Weights of a small mixture-of-experts language model, trained from scratch on English Wikipedia: 32.3M parameters, 208 SwiGLU neurons an expert.
Below are experts of layer 7 (counted from 0) of a mixture-of-experts language model. Rows are named router (the router's row for the expert), gate (a neuron's input weights, with its number), up (a neuron's input weights, with its number), down (a neuron's output weights, with its number) and show model dimensions 0-191. Each number is 128 + 24 x the weight over its row's rms, rounded and kept within 0 to 255. Numbers have three digits each.
Before each expert's rows: "gets" lists some tokens that make up at least twice as much of what it gets as of all text. This comes from a sample of Wikipedia text that the model never trained on. Tokens count by the router's weight.

# expert 10
gets: " ", "0 ", "1 ", "2 ", "3 ", "4 "
router:105103146207150143156114157139119115127151082141094130134149123141124131131116115101177078124107196116167140115133118136119131078100108119044147139154148114166119150128143168160162126102118137113133111145165106094114130105159140129114128136102125102087126083084129113140163113122155153103141114130127096146112140157089141118111130111113127132068153145153161158138119141142119117136127115098109139160114152114132152151129130156137076130086124101124134159111123145175137099100151132072152116146160140121150168135127098129122118143163104091150111134103119150152123124147125126155
gate1:138150119122125115147105094132146145100130122113155114117165125064090123113141153191128069126146163127080140147130102123118129137127073125150162145156136140101135077142131092119136134094088134085166119137128141114151105104155107116161146136122134116134129099143132139121135118160150146118132105125071137150127118103133113071108104171133138141129137108135133186125154135094126133145124123071109147178136174127097100130129146141130142093107100142097154108125117087152142163139128112149112094135129132142108109083132131137127100138108086104145183145179135093111122127110138174171
up1:103148154129108099129135126091143134091158151109154110136144158060171154193135094148121143127119129151103146150114092118177124154113099137138120146120125107101161079127153133125119096138124126075140134115162138143112066129112105093171141132130108137156106095145125108107124149109144141114130117123125138128120113107110112147139154158110103185089142130131173176148162128155154142175133133128116090159119141101061122127108158100124091107137144139109136127109120173162123139118132149141112135095155124137127120088156118105135121133088077095127109131112127140107105145124069131164
down1:121143117113146155117167083143096103149118175103151122141113123137123114120149174168136126127130166112116142126115143101095110141077103149121106105144143095143104111106141097109127160122160138121128108170143129162135163130122183109123150137145126105111127135142073128163097112126151142119105136105108118108100132130150094114095135174091135141136138081115112136120071139125150136105160174112141104163092096117085147127116154104102110131158167114146143115123116126139140070163129156141173108119183154112137104142136146160131136165148135071137165113082139117131098154116155082109
gate2:098164136165096090165137112129125097163128153101104127143163158129144123138088144079118100107177109125149141110097093136158118173122139150114129175119157101105181112157119157152123097113111116105141122111147084093102133118098147137135151128157124175126100128119163111109133120144162137138140108158138136125108153140100144109113127103105138097095082158131101168126151118121106101119143090070096123129136134121121179116154135117142138135117101134137159165118095154135141142111167105162125155152152142107135084064127116123128118121147120106113179146156140126095093134104163141086
up2:132157108105078122132125138162104105142114139134101124146129119116152148169109080074128082113148130137168141072132135110152124181127118156108153177110157074112140090149133138142123138108092155103120085127156142082112157113154132110115154190130107135123115158110149119086127131151138135121087169156111131103098118137071114109142094112090137149106119130122133146156157140083117128129153071081098127158140138131125171140144117148151123188130119153137135135123097120110115139126167122116129161128114117109107105076126134097134133108147119134100148133134095132129096152085148136137
down2:125179128152179152075099139095120137123091167116113116179171126097129107089165112121134112134153155185160145141111152160162122144145156109117126085128135129078118136136113118157127110118170120149109145099145152162134138150144129179118089115159133118135165152104149168134175149095127095175155142123087130169159176114143122123128121134135130134144127106120117158126090115112135124123143128150144172134120127123143098127135120150150110086118052096152154105142148105136127147126163105129119127143143147136104149126081117153089123135130148121139103119127145097114182143124147160105
gate3:108136119160154125103091144133134134151129115135162108179138142112134132151132097124111128112148142129101122093143133134090125099123162154153103172124141172180158122159116167105165097116123119131136145065102173123107127122146118172079091136106112123157064099125144130124158110115095133122113098148124106090135162069101108114098105120145124138121107102145120122098156100093096116104149093143132137124171168120063131105119152129084136140160136131148124151132139120180078130113145136115140143136163138125131128096148109105085127167141103137108125083113102120118123165118134159130
up3:131156152113117126133103142149118142155106119141085153149185120137133159126136108109118124116127093139136100127101134108118150159125110140107165123097145118127125105119129114183108104126115127125113122155119114061116083134150093131125171152096067142173152166155080126124142151128128117098134118157083117172142119166152130161090142124149132080133105098120116145133104151140120089161115144141115071133167123121132080107098131114106160130119101163119108112119137099086170129140081137116142093145142075177123136180162147132134132125139117121157127125135131166120126089097087127120
down3:110113108146122125121137113138117145144114138124126119109147146150121130109081149093149149115152125106095195125153138109094131091158130106148111128120151140162122132151136075170136145137099152141167132069108127138138138145139128126086172122131115166139119119146106138141131104152077147134160101166110092106071153075110104112126151141133132083125130142130101163117150139134118151124082165111151104126096194135090105141152100157104162162098117110116124086112119125120128106098125108138086137129158125122157120127094130159163169089145153119094067112130115157139166120138115139111
gate4:138164102129136114119084139134120120099132099123120099086155123092154166142165100133125119101103126136153081109137147105128144124107128127144113126096126136130119088175176089150125126141170101149119172144122140084134125082135119126131120077129132109175123073135148112134149126166137111106125097072123165168103131133124134108121134110123169157133179152147099114096113129073148132144127109134148118133167143145127102143115110106097134122150159131180158090148105123150128127187095125149125131153092149068130158145105125133103164142082137129100099119175120124131131142106150139111
up4:145112150136149138139139136101111117136123058132139115105111121132139118111156101150113123139149141135122163120119138134103096157082178138145080137102117080129138104071138132113098176143116150114133142145153125124108133098147126101099132113130084178117142110106168111145174077098104122132092110118151137134104120133151095149120111136084100128101129148145131162107142143127181146192130120136145104160144092137101131102098127116108159136129143134185151099133133120106100109145096128139175128138114121067131169087121128125121137131113135165113063128129085121154122144116143085102
down4:113107134165147143136093115104140138123163130132125161152127148125131152100090121132124158126117140152109118153114153135164136138115135078100123087121143101150114131124112151156125169155102134105117151107101168123145129115142121136117107103159139124144105143103089127096137112117123117129131168133148129121087098089139142137148130093122131122092136121138068129167118133184141140147157137157084158153111119164153145102120128100138097089147116144140153151062129160120136133172147111151163092107120127186092115097136107138121130129165071177115109155056069131125144116146128088147
gate5:110123135115114107145123121136116076141109130144088135078103118161121151138124161068106152183116123136098096115132153134118128110125110128148149183129122140149158110147126134144164107096119161125133146140147123128153152108116161133091088100132108143113142085117119151116123113171135144124149085157153164153159176166134131090096146118121153157106103120131145154100157128150141152145089144113115137119101154105121072135130148122105126155104108102174133113079102142157096085097148132134151132151090123101073164138174089111134161132091135118148120149153133173156125121084133123129
up5:083148126160105134112140111096105119126113082107133136155129150126144151147134168099110146132121117137143160108138131115154101136126142170131100117119135093143173122132139095114126123130103157070144101089133110120133115160130116123155127140134078096077147157126086132123153126071132142181092163124148113154122106127162136103178112156115064129138098081146127121133170109158137167161144148144133142136124117136138115094155068105137120115120106103153129169176138179095163111094163126149081131099161109135133134116126102129101120118141164093140114112147130116135125135129126125074
down5:115113114117136082168154117139117104171115110158083109068131104109088119069150142131182134140111148121102118097123135140150078159101090112139155118103134111132122124114127153134115176132088149109076168151118127111160141148119112124153152146129129137182148113125149152111110186092132158074144128100098092112134151109174076123138132140125133104122138173110133142125101099097076096127117095104137140136107111137099144187131133162138121148088152140141129127138121120160147118122147117136100135133158139147142092122137147164150133119088094141115122150111151121104118110136128124090
gate6:174116144154144105123141085167096110143123129138134084148088114141134160137152140125103138111153129124110131139137121117147141125135142129096124149129129148129161141191111173129177106156086159100118128140126086139133112110094147076121148107085120191112121112157139139146114131139116181128125124118152114121146119118132088080132116166107134090156087139113135126156125160096116116137117144128119124115168118125074151117140155169111095083142133105126105112135145123153169118156155116153164123161117130119110172129163155094128073145167149105135132100123199118095099103122141128149
up6:078153150113141133146088149089141150122142113146121166123138122084100131132156134141122131129141116134151127097104139177111133163134132135149099108145144127126142100097169107106150150130134096168166140122125130094157167149132131162123149139138136114120171103099119148108105169128128136158087116153114176129129146157143131144110169104094108159128148096130094133145116070134154171103124138142123086127125144116181123119114115132163111112121154127124146144094136134052104115121140124143071127103133089116156135154116085156113193103106143121121142139116067120173126184123131131116
down6:142141127120137133162109132103140159120155113148144142146177139110183101119118140115067117159110131109083081090152160158122113130100165138109139124179138081162143087117116094133116134147128109115118127128132111107176128123107137142117152122110127143133142094130116113156103157075110122135154136146106099147117169126151115097152162102140088119121136129144083151167122168118137121156080153137134109135143107130099120130136143145100121128140152111136153112119123142183127139118108174153118057122163100183113153140111144048122129119105149092149112133136147152090139102121137153147
gate7:114170111115152149075116145097120138157140088139108161086123131120126117096169123131148120165121096167109094164119114117118123137100106169143138169149107109127149118115135127158135150132130176137109106146128136111146129128135106136111151159114101153134149108109116105137125109173167173127140095167105147118136145096098140093140215111091154143158171071063107127139124156105108098176109154100084127101154114100107107124106113132099100138157102107140156165147123148122144111092128096130118122160119132159140115139168145130125096139132134081116125159114114152140128143110126123134
up7:135096138129111116175104087157103081146131110144129118181144123145148099144074124108115106082130141089140135111169145129119104089137147084100152093117147143138143114134122119130127107111130099093158165138096073131094159124137148123159135147134152116122090136133107180117107149092138107156117146127138135153130109183121099135136106133163133139111133139166116127116115118152117170139169085156149136144148100140161137159149150111164118150098139150141151080076151091142101141131101141147122116098144158094083128160110089129104124158149121152139124110124167112140149106150112109178
down7:131115113113128151131116132120144123113122129120158093154141137079123151081143144102113060148090108153106117081138142126112108087138141115096156128044124120092144125153125108163131110140146114090165138110143111139120162142120121119130130107124108126121124138115157145141101110122109076111134144144135135163098109118117085167141104175156138110149158116152148110146126138099163141107145137089166135163164114100140127121126121122122144170131119109148117123138139183173147131120122102153109132156103155095128122152137106171122118125080103151067156105148169135121171069155155147104
gate8:121180147131118118113135128140107128157119101106167101143164151139153147120146113129121107130129113109139147122140125120137092118114116119174086155145127118174144128092173167112169165113148145131121156098131153108135136160103126138134133136115082171137084137119146152163121071128080140142161156148138111153135105110159141136111087108128144137160113175126146079148103114132142093172105175120134122130166154149122129113124169127073139133108153107122135140138182148101131111090132145124159125109086109130143157176193143131105096128148176104143143131155118095111111106108119112165
up8:106101147119185144148113140125148149082112142091095127146118141143120140099130110122142152106130124151155131112155081083129162089115149158134108145125088107125102155121156086163138115135142139111140100143114086102074164163133112151129166110143136109140142094161141104155155128140138116120160133098174137148146131138062125110142122119141122151097162101152147139150143127128135144138112121160095165153144158134081130134152141132168095158182146113126033109124118069164156119125143137141127132116130171141120096126135143115155138120130099149111126146136150126167130160137110150138
down8:149134120087087146106131149134182142159142120136151141159095148142134122108156095122153126083113109149165148156129132168133103138120144142150104148146141118181130105170106152125150196169150131136102129140139143154162146119118133112107168121103168134156110113118131153158177143134134145085140160134109152129122141127123118092144113153146113140139104141110124111133101127103160131127110132113154155142121117145124109099159158146138194172093092157096094165139092114127166129188121118104106137119143162090133103147147117125126117121126126132191099113140198130132101162132101138109
gate9:114159156135130125118108149088118122135119117157155126121151117117134131125090135139139115126084102153151153111135122110097146126149088129110132117135143154136120143149134127103127109103131102101133127143158124122109138114143081140112090141134101069112095081120150124133137169140145131102105166125144081075126102134175110145127128155119143136095146164117145117081141162169111102100090130103122147103145165093081138074183116118108142137100119091131113105120150157137131142100088167135156097104088154121082155120114160152128139107098155139070175132141099143171089111126101116097
up9:129154150124137129100144135101138062130114149112178097147092136136138117072152136063148093128058111119142140117120086154163113101101176134117111155145104139157137133138123106138107149085117113132139120116157067136126094129112148097160105103126113074114121119130149129138124114143156155134128152109140114114096141134087108117175124111106123146122117158126159098062144125131126134124103161118132129157130130124126140087185127169138148163110117112131153140127157156111145168122092167126112135150088141169120142136143138139106112129168143113129134117134149195130095137129106135095
down9:129108112122141100158180130121106148122115119130150143089128126135110119138110105133126174122114065137165107066150122130133139133130072091112101161150118115125090156109147140150123152162123140156129085109124105119162152118122135122119149095155158128121149092166150121121114151103182121138158127194127095127123136149117135144119097109153136125128140142107096155147134159103101119119152128138107127143108153146109148097077096130108134119121123110095112122118082111087115142057137168116129133101201109157128137109160097130144121138144150113127097158108116107091185105091136104125
gate10:176143133138168132160094100133120109138159129120155149124103108117124132112115110181095163129170071147105104129131109123112131113089129095124067163162122113127163142137146145116150121116118133152151122158111140170112126121156121098112104100144108116134149131134131104140114105107131138138132110118101118117151131097136101138081093097120144169167184160144113143144118118111090063141117097123167135079126117149126110133111147150154149139146137108122167145105075179153128101130088129139106138147117100112101141101111092148133130103121158105115187146110159119144109164116079083138
up10:136146149123065132113099147116145129159108130154096117152087133146148106155138145079129061102114134156114120156113165111134190154151122126123152110146107107099091141145161104165114141147126110120106132119153108070162154125134139141139100118111112138138102145109177150144133125142132154104153096154100178158109158140132162108165125104129097094117075123153104148094132148119140186118136152148106133148164105126146163131136174133113104166133132155125140112141109134127117203110135125119092106115154119102156155149135190134139125147110136115095120139136117107128154149130124153113
down10:123143143147113100126102115152190120150167131161133142150169149101122163153112121127147158134161141129138161119126117103069171151109169098150085123162099138170081180112128139132161125096135100127115136134115140134141115139141119130177139102120121164124124122137120134111127151184110093172142111102146158115099134147153138129094112130116102129099138099125123097150137132129104128164091171098138097149136081170107130144111148118182122137149122164106153130150125132137152182148132110143131142143137186128082157151135153150154093130140145137168096116123138167125083111116118105109
gate11:106139142168161139137134121139139108110114127103127167104120099147114072156129103099171115131175121098135125130142111107166098162128159125117135135150125139140116147157165112132111095119094092095107127117112126124090098154140131137122158118103120100111123126161142102185119166121120133109092093103120081130131164087112109128135165061088123115091122169154123122131120118128117141151143114114117126126156139117159140138101157141155168107125083118157151111145093100116100092089117149114113172151141106121096167107143077125168112151122094134118072148133169124069135127152110136143
up11:097141110128105113121147138130112158145116129129166114198101143143119157135134124099125113179129151128130131161114155132137127130130112136127109143099095114111110149124132121131137143082129151122122137137099150118137124115052127110160163116099073173181128131094137133087146150110095113120142171101118144122132078118149132115158084119133127146096128141097105131098118141098110142101102135093100133141108152138114130175142119119108123129138141171103113120102158132122117143119164061135121152143159118156172109162134122195116123117193148114175144124114147179121145132073108140148
down11:122134156141115125107116113097085185134164110128160158127139152129131132183116128107133104137149122129116150138091115149141102100130138132124125107093152157133122151141099127111134138107087146126091145132090139150186116107120158119145104101119082129131133152104121107108140117177125151161114170134149083108142129158159126133152104133103117148161097119139162155119143112100182117100142142197138115112140148120151110126170126141147128148091121099074112121087116122115134117116110055152155099111142142072142130117091115124108144125150126185154106104138132091116085163148149161121